Experts of a small language model.
Size: 10 layers, 39.9M parameters.
Experts: 272 GeGLU neurons an expert, 1 pick a token.
Training: a variant of SOAP for the experts, 407M tokens, 3103 steps.
Below are experts of layer 3 (counted from 0) of a mixture-of-experts language model. Rows are named router (the router's row for the expert), gate (a neuron's input weights, with its number), up (a neuron's input weights, with its number), down (a neuron's output weights, with its number) and show model dimensions 0-255. Each number is 128 + 32 x the weight over its row's rms, rounded and kept within 0 to 255. Numbers have three digits each.
Before each expert's rows: "raises" lists some tokens whose logits its average output raises strongly, later layers aside. This comes from a sample of Wikipedia text that the model never trained on.

# expert 0
raises: "8", "th", " minutes"
router:082102093195143132119131066111054120132140096133156141120074079143153107158110146143110182157113090124100205093106066104146163070152129152143139111128174122103130132172067130104166145071112177192109110121103125098146125068124049189132107128132126114151151109117168134117128116138133142104156116145094095073146170137185146143149116106064102153112104149046153121125127139090089073079116123104096064170146154112123102135098118160145077184135140160085168082123162151107175101117084138118130138137148139087135125112107124141101095147088147113151082123117113083161114099079146144123095072126083120063100105193115111090059119165150129112109105120086113168175094139162126137135142151105170099117159131133141133144151121092185070123187135081128160102116152084134116074042033154
gate0:103113176165137152155046089118134123134105099171154171139133174118158151139131140179129154093180064105164114146154173163090139146116160108151150168171071131137124139119102166132126124160110111107144155118119106082137114125160057086211138131122144198169146138141109103122161211143151155091155180104167133076128115174168094114101145123189121102145092119129165104170105146126120136138154145104140172094091152132199166139122166115129147174121182122124129183095110103124179085166121133156146081119163080168129128125074122131128107108108105140083141150131099088120097066193114101115146149126152146082102102147118148173108091198054103153183176101146154125147142105113163143141100130193087161068082131105111114151068110102114098140119158163151198160131130092117141168150172135
up0:146160087188074110067132149122118134098175161147139108138104103130107106179094121152161135131084123169182161125132062089140153144076155111127127135129116132143116097057048112109100161091086173168123156134142145136156125152186099085193133149134151142056142138110125149104161112111132106076164134127112135130154135152112086068168106156110122127115126145166141131111163137151099136165132134150119095125119144125126165101151143098138132105176141109173140054067078095107132122113109141096112114150075108136185118136198123082092145143090113155095157084117112150087085116081158093147147168145129177118107145161083083104222129069098101091162121084085136146172135117170201094153102091122123161137114158126111181128178113102107090126152077106123161108084179092101095143198140143
down0:178158123139134121093115141148135115095115088107155081151106130141127131172142158179147111212074125162170137117158132127116101120057159125132126095131177143158092179092153121129099110176053105149075162121182119153107139170111108114120124076064115127084130147153123159095155101140078130176113149130123107131139164088059170069105079148159086117110158223115098163158146146144147114113145122136132106136145128172080172158080126130126069103104154099108115089112094179132135214161112142181133099108101094141142081079153142145123122133128131125173107073106180144126111134088103122186102137089125147106110091116103151094148124121134174092111109135186111136105127156096132078162136110144079171125096184114113119161165131176115077213108066089140073085111195067188151116127116098
gate1:139101105097110166128103155119100105116125153091056099136085133080088107137114113130149107164073121168170099142127149124103079193111156115131116174116168113116072170087118102132136104212106074133140095121105108158114177130107107141079142079116077090110110087110102107081096143141063086072153087183192098186117104174140101148147174063106179178169105102134176139177118142105113095154167121118140150220125152128134123110102110125116114124127179147159123147090118175147092113142144105103166140109111134098092130132131054140095176171153147135100112101170086143088179134138123128122116104118143097113163121099137101155088126156185144144102127181090090151103104110107142167134126137139101162136161087121155148113110088088164162133100149119106165131109153096100120137067163157
up1:134092091116177202132144152122137145126137145173167123099139152120142124116137156166121091105148118180129162133117196100086081116077130180126134131120081107113138120134189097131175077080093162129127180188151130109083096130141118120138148169093139123066135117168169099160159102076126175125150215137097093107124122169243136059108117118124157217123177094174143157140036180081122130175082156171165142113125157147089139094146124167130138112131084095069111141137121113162105153122145111154074102078118094195114188156127167152162131134148166105153157193134129141169068164139120132158143120103111114120143092137169090135210101118138052159135156133128174164144104083144092113144131132072090157120088077118117095120097067104112145117132117130129131149148082114146140109036117173
down1:074067129123150175155083160112130073192076088131118149096098080126178068171087166097198116097096129165140164096127148093081122129083118148103151104129134116195105202138168125129098111116070100131124181122067117161158175136126110114143169143125144168123131120137179121141147090121084087123107152165135112171099195147160145104174151120112098181066165105124090141096104125119123113141078150172176118176065154154139172127105142142120146128146103112110193171162133111164182085130168084133135096119129142177159139146159156143113142172149139142177148087130125130129075118152113151154109093083111106114144165154181169111174116134099167083064110127114077107163144127133127141104146093116091099110141204108133163148122087131127099168126126035138129083118135128042118172112083162
gate2:095148115169103130173141099145193055124112087153064145118144122137078118156125059160106102139118087138150168087113091103126127151172193168122160194133150122176228116075100100130170123130148119108171159142158129133142070182167159157177156129147153129131057178148207074086105093081096167164129130113122150188129104177180159075121094191101160137131144107134123162145130147120148150106053112160125110119167135055144154121087135114113118115142105095179078122131116153127179160113135148135183151073099109116120128139056095127160134099136157089076142106095096096131126082123158131149124120081137099129125139187183135097146194119082126136091106076099074115115155120166141060136152098107115119079118167138100146114185101114110124111120150106107161101103156135034153181113162046
up2:108080146107118168179104119134116127135151157164149119139132147189089188101064148100150131113124155107120161140111089128127073201113121117151120116128107080093123104144180171147118105098079179126156142120084130143107166077115187086162127174111084134157129122132095110140103109110153154134121136077104120122192110123163188035195123103095129160140133141178118110109103107146098122151146126089131107078121170149121098070117088139190159097123182153092188129085124121137103163124118149068114138112128115090141055099086090078158150139111075108176107141080106122127105119110140167180131123100154085163118121117118089127092128154123097153164141142166112203145081077070162161105160136140115073080109158176079119089115175169153155150095123142138133120152145167142122095145145113
down2:123119124163155109091127140135128120029135153110100145132086097120119110125155101152110102075051121163124149096087101149172165149089146108079088139141164200115134096062142124142103087125154117134118111134088162183103103096166113135136074144120197115061135137129130188103201107126177135161078127129125161167101151114142115129111061093175162141146113102117182105125105146219113124209090116157125183160167104112123173181174127146127084111115101101111139157165140191130094133100158104116116115105104165144103043194129150170088131193141140090115112119168154139154135101124143083105143111141157109123164088118153084095072081103116143108121204096113090182131104116122079115160179123100108136125138108103163187097129092101108148087143138151118133097042107165107157117124155167
gate3:141105100102190090120134146191122181169168112129091124135109092128147120106157181129099138169118190121126106157129107178149127125113139186082128104088125126152144159205105184107120119125125154087081149099161135129144145150098140170135183099107070168128141123123118191085147214159100106170147176141098094184106149083083101068119108066169120173107087048117144132107088133104185125208153145053134096082122129130150111121132143095131135150100149084152113134099073099128162125094126169098092114115116176169110112118120115072131162109079158099127102145093151115145121078113156105139144161137101126105142132162093114141136099132097150116157095143098101189148107160130126087155098125167128189135164149166150145113109127142132123140136099059147179098102159084108139061121097106
up3:120176108170139128107151125094088107145142129064101169126114103120069094084148137063093139126094105156124196148109154144107109126118114160105145189110105067205083127142170171123141145179149125177162118050140152155113121124152137131173138106190126146131143093118137077117112083140135165082116174110147136169151179107181120117101105141048126102077162114098155112107132172106139147093159198173111182149140042153203115131128160123096140139162137137153108146131145110183099125127099127173166157110173143135131093137150132120179150135173146176142154087154096115089197067155188153125143146108127153091115208146120126057156190079129109130237116109126109155157155167177157102205117130162094122160074119163088102110079100161142136082104080098174135091142117060165089143131123097
down3:102119143208092154113120125100082156194126132072106134179098130149141173116098095167123094099091091143089120120142111134140087171119089104124129084139098148180111115129187153150105138102123090116189125165096111104116152132105092101126158151141125141156116139089116117161114113149161096135132115116169141115134098125108142098139101103081070172115078074097140155114181186072196087153111187131063149191103143157188188082153170095094167143141157138070116100117155150162113143085164119154107126137107186120197147063124153128111087107111120164164095121147144083093141137113219102168153114151126199127126145089178134062113076134116119114161139136153093083075112068202162138137147163152118120125097125175126140111125098100079141118159093099109098107102123076122142179132131133
gate4:148128127118095157120103130142143126165186137096135095087162136112127157081135073188141157145150101177096090112108150092119122127163132194114128124118138124176120112134139065208105133083211106123169136111140085137102082086140150102091111171083121198126118152105172119139161111119119109161161105118098128168146164095108133145110128137173115204162131092175112149149102109142152115073122112084092168160120132145058085100067114153115120130095070208092216187167147081051109141158087158192178109133110155108176122108130028087130103146128140098095106148089094090098148103080108134069143149099141159138140130102134085130150138104148138153113122067127139153163091136115167163175131130131113103103154171102179128123065139177144088132124075141105126148018127155123210137120107065
up4:140211137079153100100159150175154112184112161076111112147134069068141112105153157155119168130190142119127154167112150111152177098132130148069062145065183114171103089116138097076120159127105149166120181081121067107107074120159120099140117096127119118084064126163129117138171147121111163087124157161180147114089112123069132177085084153136145176138061045163166150158110133092172141109120125116136156142120185117140121147130107134092124106094132088140158125148150145133078133126116107187155108083114095098122103164108126157114181161084071128096148084147097177178119042177182162184113119079115109128106129105163139095169115101162123123183150085106157098129118188194170105187155110173035120183116062084142118128081121055068160184144106195100166185106153146110117105134157097
down4:129149122092129041137083092109123165074126081176143125111108193111134153126116125117104161126149147111074206176152178132141123114125180054125159116103070133113129056089124078130114155101107095149189183144103083144154088128115095108094109201126131106093158145152143180126117080106130169122167123177109119142150094122092112093152106174153121084113121205148127135139104130108128130176145166149076130146114146105095152183103097085200120143137147081106123188102129145152126115195148073163154081126132139122108100223115116124151137167098155121062132122162162148093130147160127106103100140077180078136143176099110101145110126081147143096128114136161155131177070136163135118083144139159106128172170090152175162108090103101139116119158081156103154141088107166145166126148089094
gate5:138153119137128114145072173116142078098185123181091072125112082155118065119117157099165133119125117092163116126133121125074128098116122102120165167131140151108108115195109110112125109121114093103140206099155097138084142097128128088155195139162083163133108119149137099186120133106136131100130199079181121084165137140136119157150095096137167152089185161098135188188124166151142148152102080145171081050119108098102077082051107122123130109150126086126131116227133101189140149135121182122146139166084172174111083162129146131097136173170078190133052196101108136096103058131158126118087082169124107104151108120168147164189205126068118147156130149103191104148102071103114131138205122112136114122138139142088156069146193075097127154143102131040164121166048139110142139141139098
up5:090115120068144067099140113115134131143171146173058165085086128151029105137140136115134150126163109132127092121105138181165164093104092054180161161155157115144145140121112101155152169132206128114141175164078087173127174104199118090130165137136154189103122132127072094167112100109138088110153078082138137108089133104088146125115197147152115117138144121165106186129052150173097092095140070064144115115146131133119118157112151168181150089157126149168086110143137134090155185145125132179135133159086166181166108143163106175103101134159188171141095102160180126098172090131143185152140145098095117108101102166166152134158131148069077081122105099103137136104132076174131110052180135142105125095164125188155128138098221149137175170091173126069085075117157148098127102178190159
down5:169108150181107143168093133163086077164114093141137108148049124084139074092147144120126195144049137103161139146132104120065156167150153115165144157106131132095105093108112091118108097127110166074158108117085130130110127144112079112120110184157074081179142125123094128091144165117131202130171121062183146113182151140173135083134108157107126124099142115094144103102113120048128119112150149039141191180179124203155154147156086141123173169153123111118142149152148189138118141120136170133098087151065108185125079097121147089088094115153164101127104134082150219130103107158164093098110119123130150124170115157172148170101141173126143106087138123161112175120152070133131142105137137131053185110098120095161123070141115141106102123157095102122122083088171120147169102113129085
gate6:054149144150149103126092093129136109129135080145145134098157157120137162105152187204112160127127150137084145121165046130103056125119113171107142211102103131119132104086133054145200101130222149168136160160188125101145085127201199109116093103158140105127095087105160131131154156088149156094083090143132108184145128143181098159148083090078107165109130174128126188096154142094186087145141199125081050095158149078165101153120146140137063173156166156111108110123143108112093165152080152155128122172186152110135125094097171197053151145120141152112112140067107132134128144162115159142091178134141117122163125117106121127171141144115109089088126167131114200139099091105113100124117095095141142144129073130135138085124108126131183155104146129116114166155089120185108139107162070
up6:188138143142110140112176117088153109124124117101133104128140121135134098148121124169127101148083111148095093140043101184090161148148124104155191141119126138113168094126088121120076164143116147120147172107125106146130175175055111105100122181157105139109091182115122073127085073125145078142175083115156104135009189097143089102102118123129118147122136157115094078162108108075140141151102074099157128123080103087079165137106151089090144047142136075166140100095101140101127129187113127103170117160134127137131113138128118125150057099110113109114061114104143112154112074131075100178155131126140057118125108116112113158132143144126156224124131088146034107120140128074108138110131174137171120091111167133184109171174132077140188110141155118187119106105144177089154157131143119
down6:175087141123154081116130148105132155102097118072112148162157141162156108136135060096133157124132137160189140119128107149101173152083119135159160076128120182148093131083145163127129150128138151117105160038134179113112137127112116163144109136093147104142138132117189123137132117114181199149138134067101147119180198111146199096121063124081123151103201133076121169086134117113177092117135132167146170129195178060137104112104120137164099162153119154183112093104158073165145084087145165077143157089141141128179137159107085167097129121131130115110049094141089176163147125102157146098155076159079075119094149133105158108064100146115139084173111135140137159159118167144126124125148170106143156121070150052193077151124121129157104141100204126126174125139145108178066139129098094
gate7:072057159152169147137178118139106126097103093118178149138049094139180091137153169166115143136118135085123194130095149164132194133125168144142153194105107100154071154130100094139122192149096138148077187127116155193120188155164130159123141108144122126106088102135156147132135148105088127122112152109135111096189093129131156118168072150119177155112146096183135083131155103096120099154110134151119140105130149052159142103114128123142134152127148161116105076181169061111147129118055082055138085164153096122101124092107099108163150167133103102134142134054102113104183083103106138145079142097137135120116069126094144172139114154114134133197113118114078168171130183124179139134126073178160124148118132171141108084092158135129144110145108082141117160173110125138134122039079163
up7:202155124106139156161201045124171113134162135186103101103152136161092080084162145126113156159143164121123119150099144124119156121121098157156138087180082171119129110136156121181129102177085176122138128118135129175120181165167099102111116125127132167122103126138163131113044133085086129202183138109115161129125121143153161105116101161120100103112150133110087139108085133127095153116119105109151141107136155168129159085141120122126099124136153085085127077111103165104085079088130169120183136120060169151117175145086073143104120093100087114160111104141120142226158115135148180122131081167125192053149125152104146120179128154139130101084143109102141099120144088095090118146105104101161124167108096111134114107106108080108194137133101164163139110173129179200144076080132087
down7:177125107152128137156118147077108084153113163173084138206134129151052124126131105158160089116127180126154133145142099158116103080130108139107120163154127128166097153127169150132155198081150132119133113142064116145118202157125114081118174103149165119121102097099136134069156130177071162141222152123113094163130130141089152084156084147129118163139121084072141149153126174124102114145125156144117159138119134137118119164164140156182166142138106134116139151125072210119092101069118098148136079074137125125143102108107122142114158158085126099146130175158151153101159108107194108092092152107124156124171096131138136126204129080127112065137154156070130181133109151126089132091128118174117186133134170098191133133042074152151124104137146146129150161136099094167092137107163139
gate8:088128090143142137184122085127118179088129042129128072101124176108124131140134127144145166079181096153148171160154185114121117125178081093123171092117126135153125122117143132149128091100074144181090112141150080134195128162076164124197073120125160098107131078115130159159133114166084124120164226156165121196182131063085146114098171156101122102127120161132141199171180136125107147135149141112113144122084152157108111135102176123115124136137158111161151151147140113162155114187127169142150091192101151138081120111137133116130132173125103140079125161103075113116147086109149116172145168101108147159095123139147131193168097190102170093127139090160139117188163074120128117140109122154157057159145132093142163130137068112121137146128055107168122180095157074129165119173122154
up8:139199070080186147148122127165156164117134126121075107110176133140149106198158108179141165131099109116039111116147135128154147076139073131084123058097091070146062118097185144034107117119154142112172086083113202151152129079120109149087108138114173149066097155151129109178134128122095129142070081113173158082172170156150141140183164078172112120134095118105241124175135112114139157123081166113113095124114105164110146089046173111131079114120169098144134152085141130079128125163122117126100088173117206105164142108107124097149107113188149148149152122130078141166163143084116118080168098130109138142124093172146081143146159049113123173104123079046126056163108119106209120107178113117160095178098102102134196144104125106154094143147150150123163149137131100108167105154118151
down8:118099140134056071166152175157132110121109161144088138161105138156138165133104142080125123154153179076105119149079110105053078130177184168128125099118123124103150112083109106113129192161105128156152181131111129124146178116155178121131138143182102115148196121149138158190151110113130165159064077094149115082108174120075127158250156154061159155119121151139146097074057119115144133124086055162106141118095107157175157102111154141101077130130089123079117103036121131115115111117145128169093103094146105135126122117104122124132111101051164159134128105138125101133143132166125133109123188069070173153130132145150148153133123159121145135136116145129165155086165136149069049133061096104088101086075156170142190095136134215186064152174128128107152190143129143181149168166130130
gate9:103071089129113065128130111117119143160104171091084068151162069158125126121141058119138112148127092161107134054066107117130129083122147082083132128160114142112056167072120107126096082096107137098119114186153171104102164124132176081144084126134088111072110150071154143151072076135150127168091178092121163117148157079081152108081129081101118121124023128132138154071082150199132153124170142125186100126160142168171142155104123069160060147163089124142105071173099170144164132132146147130107137146132167133107092118156126145117121139170139111186124165140127180170116077111122159147095188170079110165084118140132133152150124125121067022089072077092097091204175099118118130145156146068132100123132141086099107153121192084152151163114100130113062056059040116144061140110176089
up9:145123110153142110186120156150137071152137139110190123125158110136117055149083079105149106061108162136148131144112211147147196108183147100106087107106133179116090179155204129109122118118123095151126127108137197132127124139149192142133140117111070135151080060144138141132116151073116183158102120124156132122127177135153108149134115112206117148109166122167092081104066124076132077155165162110179199134125080132159134158108166074125129111106096152123119136122111092138111128120128120099136141165157168169194107129116129122147164158141037118105091157166129112109100196170101133186114103164130112122086126159079079141141111110126136133125116188178085093082149169113106094142077160129131160126150135145103063143117179093079152150213106090088128124139114141138123185174122071
down9:052150116107136120152083099152150142099133169159121105134151133178071096125132121136122120163130130118140152162143134141135126146096184089116124150112144099166138082124153108150097104116122108137120156110100118126099083091164129067115175182144128160154183099122057138048175127064082148116055115138153087180111152112123168189138102127115118135102137159158144083065141127136104124122161153154166126130121093157122142143171074141148055097122192103181176153116162103140125151100083121095173092184123157119146126094126128159216152112160123151141110107104143143123110123113152158125168121143119125151113145155105082127126203134096131142143138093040152136102171175163112158111071129102149124125079092149181166102134162110092110107138138151098120204101090115026180136108126088
gate10:165091154068112115143164164093110127127084143157125144115078132103068122086199161116086116109103164131121167145114175120090148157092133212166157084126125108134092171145096138081139121191111073130159152049121130137112134100158107108138119070124122102197110149175094110111158136106111164104140135083103134097120150116068137163153091107144110145095087088150176159152145148154125142136134153154106168140151144096115138109139116109141120197130138036113058095113147139082074121078170123122115143136144077201121102136114142153140126100173117114094150095137112106140209156171111120154133079134150141144136103119133118124132110126130124105113175102140136132055090110129130130175091118142057110142150109065094160074112089086156119079153140131154141078121160122160133136133088168
up10:123130145144115115084091186165130115111104162155143126067164131142129159089168107112117157164104115121103146110085111113069113126131136156140149122102136129127162072102128107103151137135182163181135113180075130181119052122125098091089147178090112132134136156151170129151151113139059122137165157114127156084065145147096097089093137141111128197127190143059115130126112093133080128150121125104162157145098123096149125114180115177082153134131090144122135128123165127099104099092171077137164096141072135055113126092097105140182131156170185157127136081100124100162156117117136123169149107148127178116234185155163168149118127153152150150056145128076120140162098124111171132145116103148153147076079161145073103127111102147149126141089151127104152177121165182134126152048165141
down10:148181167101105123118082068174085212115159152154086134043102164146087107055163158143109160120146155162127165152162181133097124087133134061141151118113154185121114117142149144106164092096156148140090105135128161180063139097115150108096099190099081124135122116135112172087140118126116162065087135116145104117168157159095166120144114155106155132146106148121118078111120151087122138094128076209113165092096140105194134156108130120074130171112070096133192125161130107147162130111119095121137123154158148143075105140097112131137103084147118066094166088176121129148133090125170141120177128102125117086129154083132146152155171124159123158155117146150115116136178109116106103095105116100158106115138109172104144155150166124092152174089098158170215111179065150134127084095120175
gate11:124111071087149123154101099123142219184136083155087124123103130160143076153108139133104082176157109183092141150119096090161062176137092110148121113117105136109081083139123123084125123143169179115146119100166079127166137179153137130119111164198126209106137116112133159195132117114141102104047072124105153100158111132162107125140118080129146105120126110152143159162119157097106129117149105089102139063128119125120149123091148109132118094141128109126143121176183157075084111092119154112106138179138147131106191117132080105145093122140109052151174086113129108165128095127101078125084116119101144142141143126093095135122088132133082134117124061138101111147096151094109177102162113181112116128134133131110172118140123120110093117086160135152093141149152164112141129209164157
up11:110114089109124137161125191134095136113124100079125133163111144092101087096157128119141163095098152159159117064175100139058167104153064144071137091143125174137125155137128146137096145103069106140211077102165104188112139148080104131201148155122130154137091110115146141205141115157105137133146140167131124108153044129094204156126153141098129045138151120165078118118146148091079122085122137120084097125131123169160142072110074095118172115121118149121083163232115101109137097162217167151105184190103149128146094200086135144171110126181137187138153152143101104117078101098120132135134137192138133078144099043125101127099131115178075089173170129136157106064100135135188098165115122076131097139115193103162170151117119143101127061123089117151146166176113119127159134138094126
down11:162135118059149133193111160080155162171124108068127114190142166174120103104176102067156125154103144164134118110129105110113123160123112135069134134173108154101128125154079152170113128125138130152205137120179114164159232118168167103159125153109103184108101132127185116165192113142152155178139186155074172104082078131095174195125177135147192074153133106115115147125056182159133090122089135148063131125185103161123110084184094116132103183122120189152085142191075115138144112116157177123091134124062088156164156185125086120074177135102123184073110141144180103136136183141125130143152181160180180128126121081144126141115121075117118113146102157135135099137099136106130067159107179196169107125138122101155182138095132128062151132106054125172140104176163193189125140121199132
gate12:129146094138106120147138153142105125122115113130084168128119106110125106134147202145180159134138152127118126111152151150124132154071162146144160162128133120144131096132110149127161134123132114136202163111069080137140133142139156131087123129099139153076164138064135131123160170138112121117130146129126093126166117136098122172128137117129179136104094078170146148131103085137132181147079162156125107111093183074168156089124024116114125121069121173128147104133111167121110090092088182116168106079136093159110078109164094178168116150140122061111148128128139140133145149087099106147071129106192067064123130099117144146139080154128196136069151130178126214084073152104126151114092115127140104145121134127137093144143106121055115021113127088138149136102156158141102132164094114
up12:087142137109164130187137106145149168109154154131120135168131129120084124151158138119112168160155141095121104111100143157145139094090150109142218156138166131094100143130106132148165165127110192162060100050137138068160105078136147153090146157171095083113131103135137150140157076145108132122099159100175110078132172174137117150177177121147075094115136131081110129143113113125131117113114065165123117131158135152134041128167105140112154145204144134100159121140139137056105145143168177178184154128099122098091117115118153153134174126132077144092127148111141132085146137106145138142124150112129139168119106118098048119104185149138140148095161156176079154155134107125139118107151165149128103211134076133161150105041162148138097125125144142117133133167099148111123128102089154
down12:162119136149064147071097115151113204117079137172130109174156115144145150086121125182112126158152111072131116089115109142195153073131115085215104108166148118181119177131073167132163181183098071135076158159145071131144134111157131134090179163131165135118084142147138140165113114133072133114131104105117095149078159176129121108128139126150181154072169146051109113113130150116142154178125086088088150163152147131125169101067137083158121093182077170140100153109096046143138109140108091205165145130102091113122167184163148140081108122117147107126103139124137111121144126150085132124137182142183137123097107144088097069123134120157156169029114147160207170146132154118147115117147101046158113100116120127115084152129109133139108142101133085117145153169141133100148141095148199
gate13:153085123092163114167162193115069157098106167115095130079194156134082167105128132158131125126071159095147121116189150104105132092103101152097114186097091099132123143136124078145101142132092200137094135053064115093136132130147135183109116133085142095109111129103160177155121131123085172196128065096130113114090101114135076091172086096144118142111127135164121138096137127168132159128095107132151113092218157107076118158143070116099191125133101133145135180124177183173110149102123145143130110080053142187102120114139124129075165106128072138136136128110107136117187127137108126159114142118075121155113133196173128139101109106105121071150130124125096106111105196112105177161127169124158117141125107078113127171082218148078173154139098123127140205132163170133120074094096147
up13:074118108086138140151109154117090150124120139108120142141158136065113127131096071169097149169109183147104106113091136128114155132111158094089137147144137098135156106099143125132099128080120147128143090121149113107119131125077155089077138092133120110174127162111197112051144141092138161177124121129158134142177143177091165138148113117135150099096105149095177112150116120148094137116117143092143190162044100099094117112117164133134106132113113158083132108134119187102084101147136125077122076153092116079106126146112056157189113154181148169154170163118162151113184119135124077135143136110096138150183161145124117095100199123127108122057137101071063165147072139120155117117152119126145134146057172153088107091114096189059113161187162141144087119123162118080075128114155107
down13:192096056128087140193123147124100196122167159092101183151123122062114066108145118179084131125128155112080039124113167126135080123140113151086142085151104122176114066104098115139164163153109119148115100075142107154148164138101088149127151101115134120121085138142135174086128147192093103136117155152099160151125141136123080103195081125137168128111132116175103119145185125082131146110075129114205135120163113102081093125114079125124091099174146164169162156120153157187177109096123172090111150114160100179070088122100130126192160166122133161178185075128195061155122173165113153111119095162096131162145128114142141080097205075083124136160137135076116169160080131106147186144086137083137153089145142170107098134112137148148072196177070078149076160136202122233119110175124111
gate14:133143149143122111096137144095126130139159112191152203143101090132140169091145118135089181132127142112133158174102098089108160139097142114115112117197113104100130124108188076152119150119083097143141158133147144130073151128098105137146127124071182114082065139113146124089072102089142123105139132120118142149131129097111142135164117177126128156193124156107160100150167117109093172125146087125172107134212171114153175040134125120148127102121129161153074141182124108126133167128118124131143085115116165161119167141164139150095177133152195111161145158149058146118101096109177139066165126162128126137129101139128082095162115124107035111215143146103135127107160078122164160157144112083133098142162137072083192160213172111132121187146136102168144068190123077113133132156151182
up14:143092098164099127139152137122137079120144159141158075198078152146129088133137180110159106146157126111148113142117126113111119120053128161073108119110138142002119120081133087099087073149078141133129112121076159085191086147178123104098136088073105124099164082118158104157128175106134141135084151189105119172087061140124149159100148112111111166182137142081142109148099142128119105100138174086178160077137177122078107111098141062109129119235171156067201088131200113129132129135156111126162131084138086098128119137107035119191123122106105124062148142133168130174162133114157172122134135103177082104165124173115159105214113161152159146109212127161158114151103151142116121118075138123136109135124080078171156091125164161148092076139093143160087111143123132177102065167150116
down14:072160112121084177137147123094136115181044124128111177099158126111134128115133155117162128149120119131066120177128149132040130165155080160104126097150127060107117161157179104156157133134168105143105102130114117118150108117133178173172149113115163112144160062111114127148082215144083124099050117112140082145114134106096131182163180139130166064143190134181075077155166212125128119085152144155139132143116115128137082185104110109198117173056083140120149140143147106102140162164096130175148098124120111122155081140119165178182112166115119130097084131186107109148102160127131184114056115162164124141173117130112168085155087128093143151154105194084128149110143164124104169177094110108130172146193139180103111157147115126091112077120095108128109077184145129140119107070147130
gate15:116123092117212138114179138137142083180175145073158163131109124116074084135098144120139131119127135043146138124059086122173122048158139117145149189120156107119140124099131162129093107111133190114139109089077144090095155116120101119164146136149153141127157130106101131082126163161052093124103117156099174154160214187115079105105140100143143178063134091118115146149137147160085137118165117115098150117107150151143124109131142135156146127108126157124066127088114193152140139127177177121095205139100118161121141189102103099130155108109098127143139145090132085192153121103131124134126082163093144094101160138110109174149128089106151097133144099151200150118101081160118119119166175216119096124105123127167154074177156070183051112181143124111114169111104088159099110134142154
up15:104110148176142083155148157115115120136139147110107159118128132066184168134109118088097135126154122106111183103100131135152172120121136148106113160113152111106170086101096071197174102160081159163116130068109155110163056110123099100123103209194120103140197113068122173155114183118090161140123116119148118138109154116148185156158162136146109091084132143077163123105153163157199122095191152140126096127130116129099150114091172136141098194087122100158103044148123111146205136145140151166166190141125112137062137193107138124115160193173199125145084127180112146129195149086137184137078103072151148137130147108115134124098154133143090082144084093174126132117123120131151151152106051100121131157105062140063152096108087130152086126141117188142064136145138110133098126147144033
down15:167148107186116164074166118074120082136157133114083172130085136118162120098126155177144148157133113140126137143144071193199142111115139154129148166043145121137138109073119129148126146114082147153072113098059159090120110132103138161108108128175205128168101130096149091127213145106107113127081131163136142084156128131109131084130103159101090128098085085144117120124166207145119086099151204121171122139131152147144114114159152110164073151130162156139135151135072201116136170128136134171115200115090190092060068232107077136134167058126125120151120096127138162182120114082122113061131162093130105146135084118117115133136115121155092083119110127144139115096189159170168143157108145156108135114073149140076131120094136133120131102142058158177058147146121108131080134048130092
gate16:110110107150091157145122184148164108163138127131082154150156136133080126141172159126079171120147133130122129065189068085099081092199122086086180118110122136144093118104114143140123124120164162079133124169167048122094144129100099139145122118117104096162125127123130141126152112111099098158149124159134094105127148162133177142120111160135063122113071130176157182139138147115117194155196151142134118107115090166191122111149072119094052189109151114131075120110119025102081136121117145146164131182115122176049201090098156109114056135173186145144141113136181164131076086112129137146135136102094139070166145146136152160124126094119161132152081112160091127182120133128181130157112127105126140172133132115099118144086144150076098155156116100126168135158156070158109117098107073
up16:128115132099068068059148116105141153125109133087120089110103147152171136160113145139067097209101090091166074190129118104154147089186177131094115124169077061129099112136144123132137134118138118166090090182134107197134142174072084132121103135138141121150146101163204123178135161100091107066146146156095131147105186181175157183125125080139111135092100101118147149116127133122113127155184127133152162130073093142115104133069131150092065156068131153163141100114135146065145100057035123121126186104139130127136132137056192196092083108096053124112132121177131169158133136118209113132120157128141153091095176142129084089098156139130091123142114101128135101158160034144121130113134132163144105158097154100087116129129117154128163156082108145152098139125144113156137129099136099
down16:130136161100133158082137115097126126154153108153125105162159146115156038144080123086173134151182105116137157101107127106101145138113166089182119184095086130150121121124138146135142084129153068160173097163134100156178119094073124175133096142154152109108147100159193099144102100131125071203178157148111079096085115106107162152151189151146155122100080087113161116171115076111130105150147147128135145100090163117150137142155107119060062137077072174125118130157144112112116132175104097139118089151104080130164136162112116137116114112124173084118035161142128154221167131147137155168102150139121154115124088161218147090106147158130122074066098131112137130140090093113117069167121130146153112098155147181098134175089102104105095143128125090120158148145159154150111142100137062
gate17:141141102115165168149101150155076167130152087110034117150140159111080128135148181163074166143185122134162142122137176076112169081130122145136193181098134190116123096154073161121111133120167110102079087151139108117157093164127173098131086094123085084098152112187097132149165144119128095204149124125088117160129144203106062124143112169090059084115133173196080152097148228063129122155193141094080126136144145127163139165166077154146130093145135154133110040114142134192126103115109150166097105155150142144118123126129133135131133148153109186076089062106120148086123100125110074147185148183116174149095139133101123118119123116152170126147136185147093163131139149181063138084126085115137096211135136070146155113070143137143132162094101136120078131168172120165053115180122159
up17:129113190119112153123118049095145111148196085108135158099086134132166159107099148155166127165153145147136146105113161212086123096098147100089191088153157057114148141161155124103180153085170136080145097134073120167155088096190042152089125161125221166146095082143143110075110136151096161131129140115113134159129148068104118144101167097127127107166153157139090114099101135126231156141140140143146159139138096110140047161123079182143100161127100144175137087136175116138184100119148139121047125171095155183081119084145117076099120155133155145103117125167131135168106112084089125111098136122127134141121117168141122137134131125147121090158136189096108156156197113108155196091140166120145148112067123090190163128092068150113169093116113141156133097096094149093097128045128185
down17:110119111122171223141184154124077141112198126077087209097110113138138114062163153153142150138106095091072154115112111161135140113113155125112149077101103116116101109145116173119077076141163132165136117114146134112191114170083113119165197083181132137153146144095125064142157143128124110154095120099092157199185127111136093153137146090119114153164078132169092115157138130097168170175167152136126186103082151114129118134061077188133161110112111102154140142153118064175167119145117100132080077207165154100095109159123113168079132116132174103118101117177134092127134131098090114160121169135100176080154125154091103076147143196135113142180121195143131098123074110133230126109146119081146074055099130118134095114187121099133134150096127132164137190183136138083072100114162155